config.yaml
hidden_act: "swiglu"
num_attention_heads: 2
learning_rate: 0.00778
beta1: 0.9
decay_fraction: 0.916
max_steps: 7811
Below are experts of layer 4 (counted from 0) of a mixture-of-experts language model. Rows are named router (the router's row for the expert), gate (a neuron's input weights, with its number), up (a neuron's input weights, with its number) and show model dimensions 48-95. Each number is 500 + 25 x the weight over its row's rms, rounded and kept within 0 to 999. Numbers have three digits each.
Before each expert's rows: "comes after" lists some tokens at least twice as common just before its tokens as in all text; "mostly gets" lists some tokens that are sent to it at least half of the time. This comes from a sample of Wikipedia text that the model never trained on. Tokens count by the router's weight.

# expert 31
comes after: "–", "201", "200", "199", "202", "198"
mostly gets: "August ", "June ", "January ", "May ", "September ", "July "
router:490469510523498468481475504477542512519541540527486517504511480476480523528470512530494523508458516537481503510497524498518470510523500471479507
gate0:520474500490503483500543490496498485531475506505458440510487499471524476447503524494470472455488526461503467490516499565515534472475548523493478
up0:526467495518487490525510510475477526534484460499456441544523516445497514495500556482511528473474504502467468529505475515499505493490547516532502
gate1:486444528531525511492477513456522524458510474515504501517519513470509528478539536478513533516541465524473506502470516527496473485496469508499507
up1:494503479483507487506504471531511527480482451531533499513439549491470476501474474471510522533527443478497450521494470510485534528478471504487516
gate2:489478504505488495498497522521515512514501528495520495455506494519542494454501480473484504456543468490451486511493511514472566480475504493457467
up2:493541523481503505511516509485485561485507488482494460524492504499461504470567480517515516545486494493544554514483542485577499520502507530508480
gate3:538468507475529481553507495493507495506521523509538527486510449508479486508508500526561533526495525500508474523535455468511485487506526479499475
up3:518516494511557487487490481496484472508545489530539510565513491536516495488535480494481476523488540464491466535503468476510514468524519523497499
gate4:486489484498469459487475493494509495518521483500491509480461514500510543508533537554510509466532490479548493512538444483511500502503434517489536
up4:490506515463469477485487504537480473531492413503493490490484492489520505496542482542473542498483509478478473477533471487488503545507477526516476
gate5:510513509454504505512519483479538513482459552494475501511486493512531506539508489511516519497519502501466492533485465529517481489548487509487503
up5:501509493490478497530495545445457478525500505482510496492515529501494500489517555483497527461464494493521466453499528491509492459537489480531453
gate6:528530504478512494521546501543514516511533510523517520574486486533509516504456507516517458508526502529465547503465494471465506494540458509524536
up6:487472474444456467549534514522511497490534489525533488535488505496496514514501535518515510500519514555510538497496484470485538516543475491503535
gate7:526496461496541539509504443511480469527492449554533457457505484466518500486514489538485550466446494509515471451478555473523489488509515488470499
up7:511558455458520483490491493492487507511492485499515464495510449465495483440522478483470532488509509504526536469521536497527472519477504494494489
gate8:496538504532505503462482524528485508531536519474522504475499485493470500522514504503508493449476481509525510483468526462513490495518468532512456
up8:502566491526501506471500472562506503493527488519513473489529508515524493513472540414485489460498482515465544538474482487482506477517480502521474
gate9:498494476459486492532465491535520509524488451502530477544518544478478522530509549458493498474477472467502480461479475443497501517481525529454510
up9:491525519507508474510475485494455523505537504439498458501506483541499507485484477527496515510495556532505485552505521543503537473482532500516501
gate10:519477547489468463477489527507495530500509555500515485492473547505475477533488494534521504499473493475514520453489514475529517549534512530448510
up10:540453510502539469474462498529508505490507509502507497464491522515465464547450506509460495464497487500489530513483499484536482562538477484522513
gate11:482469517437538531518497501461511463533457501480513494503539458483509476480480465486510516488486490524479495501570498487526502470474444492501492
up11:473491537468506554504503505536494521527466501551467448509528486456535502520460474492492517447493501492506514503545502479537476481489496511465465
gate12:477513524525479539533494501479474486515551536463479484478530530456512524545494503504490506466494509530539540485491508501478539478492526545520479
up12:455537519520474527527504477485465511506567541496486490497560523487504515507495495504496487482510512535505497529490487517488533469466540528523493
gate13:492436519485490503466530492455499489521465544450487541473503505502497501511502509503542523463468525537411458501502487497456511524539523526491491
up13:492521508494550493528496505532441520513532455511500499497459477482541531526548508471503469464547472544550506486515494499497467495476522458513493
gate14:525480485477523473511511497537487430507504510520509480498517530485530481545504484457524459510585461463500504493489495521476536535530517509531524
up14:538539464464493458533497490518471466510524530470527515557495483499525530492499495462517475501519483509514460515458488520475540515465531509522506
gate15:536488487512503457466500485498492533540481499481483474498475492486540499497486482494440560522530455509487478487486530523444588507533521507505476
up15:489513497508527561512530504510515489458502486512498518537490490497466531527532476461560454493479535519515497526526529506558430465466462487528545
gate16:456518541508507508478484498510539528490522552509463517527516474499476536493459509491490500463458530536496540492510520494526499494440511535432496
up16:481489513462495526531505489480473493478502477473510519493492544498522477497542490524531525518527494488512456460504470481495485479493483469504512
gate17:487463454514503506552505500548516498519476479494476535484487541492521466452540508489502496510514533539495455521510504490483512462509478495516523
up17:485531545514479516494425507493463483513527480519501493500509493494486502494510478457523493503501528498429488504518525478532506514504475453521511
gate18:492508467521529506509526484461486514505495477458473533485466510511479524503515478550478522527529445500515516525492520485461467479551491455551483
up18:520506474504472514524518458519500485494494526503491462494468457485532462473473466541527488516467518491509519502474499483479484482520521508505473
gate19:493484532519502511486502521515512495516524532543459520529457450529528521523505465456509506494527502505523518509511507477472504493493452466471490
up19:526545474481494519512508503534496448485485496483521483510514536511445454489508536532494499480431525481503513490449496471540483512535529525543479

# expert 14
comes after: "in ", "In ", "on ", "July ", "On ", "October "
mostly gets: "November ", "January ", "June ", "December ", "February ", "April "
router:495475545505504479518454523491511479538526508508502515493473528498463489535496481499494501484520525514503498495460478481534460533516550502504486
gate0:502465510471519482501519524512489506489518492507526525527493473537506494458519495477495497507558479499495518500523438489479529502531489492459504
up0:504474520533521496506496500477478472536557514523474490537495466502489473460497464518503514494544475485519519509529453491497508503538485469463526
gate1:516522532511501505501503543484485490500501483482500518445502483492510477480498539503466504460515554483462512473450502503470508486482503486544482
up1:478523506510510517454489500498445507510499456469536520456475539463480502532475472478506510437469566464479482475489507475513526490529484448546481
gate2:474513512482468476488472502531489442508513511516509453499520512518501494463516499466493506508501520537529484486496504536479470515471512474487494
up2:491493486496526503493504474494513540480483496516471530480481473491509519506505456491529469494543476497530445492518494500475523460521500490477501
gate3:512473538475472480496495454470509489473521486525500501482521528523501510501508495521527466507512505489482485495510474514497507503510581535496503
up3:509526547496519481484517511524458488512551481461520531516495520539481525550472470518459493510491486502502542536529442476481444536503507456536509
gate4:511475486503508470571510509477488501502483503495497502456475509490494500520507522503489492553478495493541440460512490454505491489524519530498485
up4:489518522535512492518502475491464480508488498523483521519514492502527460526480509508490526562523474472549458530487478496488492484533490505478513
gate5:459522505469480484530503485475516496518484499489486523523491532529499533511514445485486490498493512472486532506504475486492537499541485445512525
up5:525519497507497519488506518551479506475529483540538528478483463472542515526461519474534468506460477519535506494512525505455520507512538489490591
gate6:510499540467514484493496493488451509493508462492538538457504542516522497516501461521478481514499513473487507484491522498536499501509510510504480
up6:496538486515521474485465453514480492492490514484495539503526514560525552514502454539519490533488460523527476496486525460494488499499511468449508
gate7:538492459502502527518502544481506515514508518520501504480524475492516531467509525475488473503540489535477533469511485451497511482503515517508526
up7:480528457492504506476474443543476497500481468509505486497469539505489495512463484467488472545440478523465514566538499517560535485542496485543482
gate8:489529512519489503517473510504550515469470468524489501482499547489489542541517515532520507492511481533490477504508513477499489474500503533482501
up8:500560495507484525488509509461472484491502492494490526519501484481493512497516487516509525501515528476520474469495468531479512522524481537488507
gate9:490500515512490488456523527510538481493526571508502464505521463523514509493517499550491550520502454532500558523468534479489536520464472442464499
up9:514491509446486500484461528458482557506535537481515479486517467524500493473509498511533542513510485497526523518514472450518528486463529455513500
gate10:503514527520502507473475496479494520496530492461503495509540462504489466458517496514516471532504493444501516442470506462541498507465480533488487
up10:500505508499500503557526523471466504492487524504476521489485480462479533515475501529439541496492528468502517487502495524472498499514478521479512
gate11:502488459509494479488516494440519523526443527526536496499477480487545483495515498483507483489521511476500474471514555501486546499490528491519461
up11:500466504473496520501496508522520510493485502464459497479519519495501520515543488532493535455524533474480504523483524534451459522531495507496470
gate12:533511482506520482481567492452478559501516496502517501500544506446508469521501450510531453491485489464528485509482500526505477461497484498515506
up12:503496480513528498487523478465475522489528504524507512483521493484510520545498476449518439498522497474490470509490511483507464463482513518508486
gate13:514510483493470458523486521520494500534470498483530514499493513470549484478514498476525483469503467461486484474469482472482486503524484491523508
up13:487495459518527514468479492564523512456474567482490503545493540527512542516452467517482500484526495497475529542549514512486539491496517535520479
gate14:504518532473532466531513527555461512497544487479478490522458499505501541486532517503471461523469505514547503497532476538533503515489516515487545
up14:487522537477505476536507463506432501522522494492502492481503544528493535489510497478454509509505532472531461464530520551543521526490513510517509
gate15:517479527507474504489476531489526517484470471533520538537500513509467494532504534532518512496467504488485466526506546519484470526491499497503517
up15:516504425511507495510497527504500479461478507493480546485495472467533517488497480477528528472529511547486511484496477482514528499494517473491524
gate16:526467464481481501515487471517515504495507485491531515537484497503512490467514480500510464506544529478512498482493496521502543449530476457459476
up16:493495486500505519502492483545528499466534492511522529503486501501478505499457496508500500468538524486514536497504486510481562467543496441508501
gate17:539503531502485472489519536516525542486518481457550545538440507500502491510508465514536470500484520546517501509499511468517532517524475499486478
up17:477531497482517505490533449514460481520541491526501491479475496507502515475507557505483537528493500479467544462490521541457492517506495471522509
gate18:530503490499493494466486499507504481488548531480482472470486492460507486467497496505500454484490497500491512491482538510524488535489510473521498
up18:508452533503479508518500500469513552490416482524550510492510501516508479480495481513475495536510528496522544495523548499507508470504482504502465
gate19:479496528493488494541466550505458521523470518504470509516509546459508541504476502475524466491478508544519489548496503499447578497475567519521500
up19:473498485489511518456531480495550566520512490508506485524496491485493512522515493517557491534524458487496510519513516518526488484489485499490475

# expert 32
comes after: "| ", "″", "°", "\n", "Born", "MPC "
mostly gets: "Preceded ", "Candidate ", "November ", "±% ", "JPL ", "Votes "
router:507465530501475499477465547512475537515498524481522506497522494501502454504491441531520522470487522498485438463487493489482548464487540502537478
gate0:526466524525513484476461521490535447518491487460458461511484538476510522503528494499506471489470544488477472476486464507509511484519465460509487
up0:484526512467478480526555483506470511474515510532522504508506498507490533519505497480467487458483507494482522496469468501512499480505515522538492
gate1:500479491483515467503519524473469570513482507490498525538501463486498477514519470484501539519494498495499494501489450484464454444518528507526506
up1:503509548511476463508491464542500479520489481518496501472507488474528494470455546485468434504487481552531520484513513523520506573454500472487524
gate2:540552549511463511515510518501522493488475503456476495480507511500471480485502513551505518499553497498494540550514520517438517491427485520483523
up2:520468532466494541485508558542538496488463469507476522475556511483500480496492502457499493515505510503485507495448503513457501465492469503502533
gate3:474533490502465507509522492506419505506532513508480469480502522507502496489524486472504502520545473484539461530480518519554502473485520548511509
up3:498476504512516492489508541518534504512478511495534494506544502510454509506505504489471488501517491481448528456505473477452486565532521472489477
gate4:500486511535479523502519541513500501487486551497511490494483488451438522497447481483532486503490465468492477510491491506513494498499500501461495
up4:510507521457490489502507507501470501511508464468488513478493512526494499514520535447463490476491534524519508489498484478502547540544504520437513
gate5:517512517450492511525501517516529546462500504494478500494482497501504531511483498440507524493529553530491540519500487484478558469452489448456511
up5:482511519521480508542498497514508502500501519482551501481502449500523501505473486498508545487509530512492495513500452502484501430510495476475506
gate6:487499529520496478483525503468493492510480520508520524462498456509504522480499500495480524482508518522495528476513522485526569515531522566457531
up6:510447481542522506457486491522483471507549506499534505496476456466517532453485531517499488505508540504496500492513512500512510493492530513474463
gate7:468516509528497500532491502504481491512495547471485501514438479514460502524485504462500493481532545526485505475473477552481489484477534522488473
up7:521490491553498509534467496499459527507443559498521518490479494464511467501490478488492515498493490487546500489515503507501488473476524523503462
gate8:503446529519551514487496484494523528480474525540517495534490506487498517499483444486486474492468482514511504438501514501506491489492460509509551
up8:517519526508511480495529508534529546518453470498499490487515508474533443467507498491443482512494518543500466426457534512497514535498494528488517
gate9:519511530511466511503514493507508462466486505474499503466503501542428494513557474494511503467509497498481473504519492520513505514518508457511538
up9:491478457514486487526495487521501484533548527510467487489512447482534510513450529513495500499502502492514528525474460472495483460494515536502434
gate10:514480506522458497475518509493516492481482515495459515507465507518481495511509509494489485503464524489512547508500495507501491492528529483476474
up10:490516475536488492469517536550488513542495536454530530499455499514525455507527490473522475488500535541511517506534527459534538484507495529531479
gate11:484533515521492485485515491515470507517522531527493468482495524505467476537528490512511498460517490503524535456490490481510428498524519520516516
up11:546504528527481511538495504474528479458453521474486512459506473511492499497516486468451469507491513504481491486490536478522546523533481476471505
gate12:484498548471499479461476545455530492476508520508528512533523474516514477516506437526519530459517521513470498481483485510508528503501528511491509
up12:496495502476511465433481512430520505499458494526519559530537487520530493497564508531485497500536520495474550467511521450500509513499509488481480
gate13:489476508501538511518487495513462505507567483539516492492427478518508501499519499452473508486545479480504498461498508494453513481499485502523510
up13:511519544479476518503526491521504510481477499461450491465505501469526507502494504494521541538463534530477508508502463501540477508496512503493496
gate14:478492497515511528499496526486481462491555530539474484510509476521509488496547486514495484504500515534479518477503492500521491526502513484562525
up14:499544509546493517515498517458492474552522483525508494511504513504526506500529474493521486511498478518474496488481496507530502515555490526510515
gate15:507496534487485521470512512491454507495504500516478500490496540469493477488467518510492496512444490475481477469569515500504516477530462506549463
up15:465535527491474490501527519493484513527510502504464469516468504462490482553502484571532468545501547487454458517480507478497506456493507513486508
gate16:531477473478469524458529525495511474568483521527506510525466481493496436490489492447470503518423503486487510493503559518504494498495480532507515
up16:503505497515505494563498463488488495461505443506504511508502496512483524523492495501480503488560459505537492506504457433517487536502515488498500
gate17:488513524495448495489481508505456522524476488496516482469533459457514502481562507485471496483454487481500528479496539520484556499476473483515546
up17:510491457543544507477556510516530491517503527493430509501498514519477494519476496506489448511496506541520503533486484488507449493495506480491464
gate18:497481525495516494504500494487518505523500522490475468494461516553515484431528448496493494494443535472514498488520529489513514490510499505520440
up18:469486541468526489499504528448511525477517513446450472504521481550519484512520514541547539498524515457469510519478515501510499531503580567486488
gate19:514482502523482503528522488525526499505526503485498508554445458512495527505453501523477464484490529520517524483514477475506512484453513470511457
up19:476450488495527519486491476511520465486462451502472541485545510462516490504550485484526479515542478530470474499498549509491522527532470535474536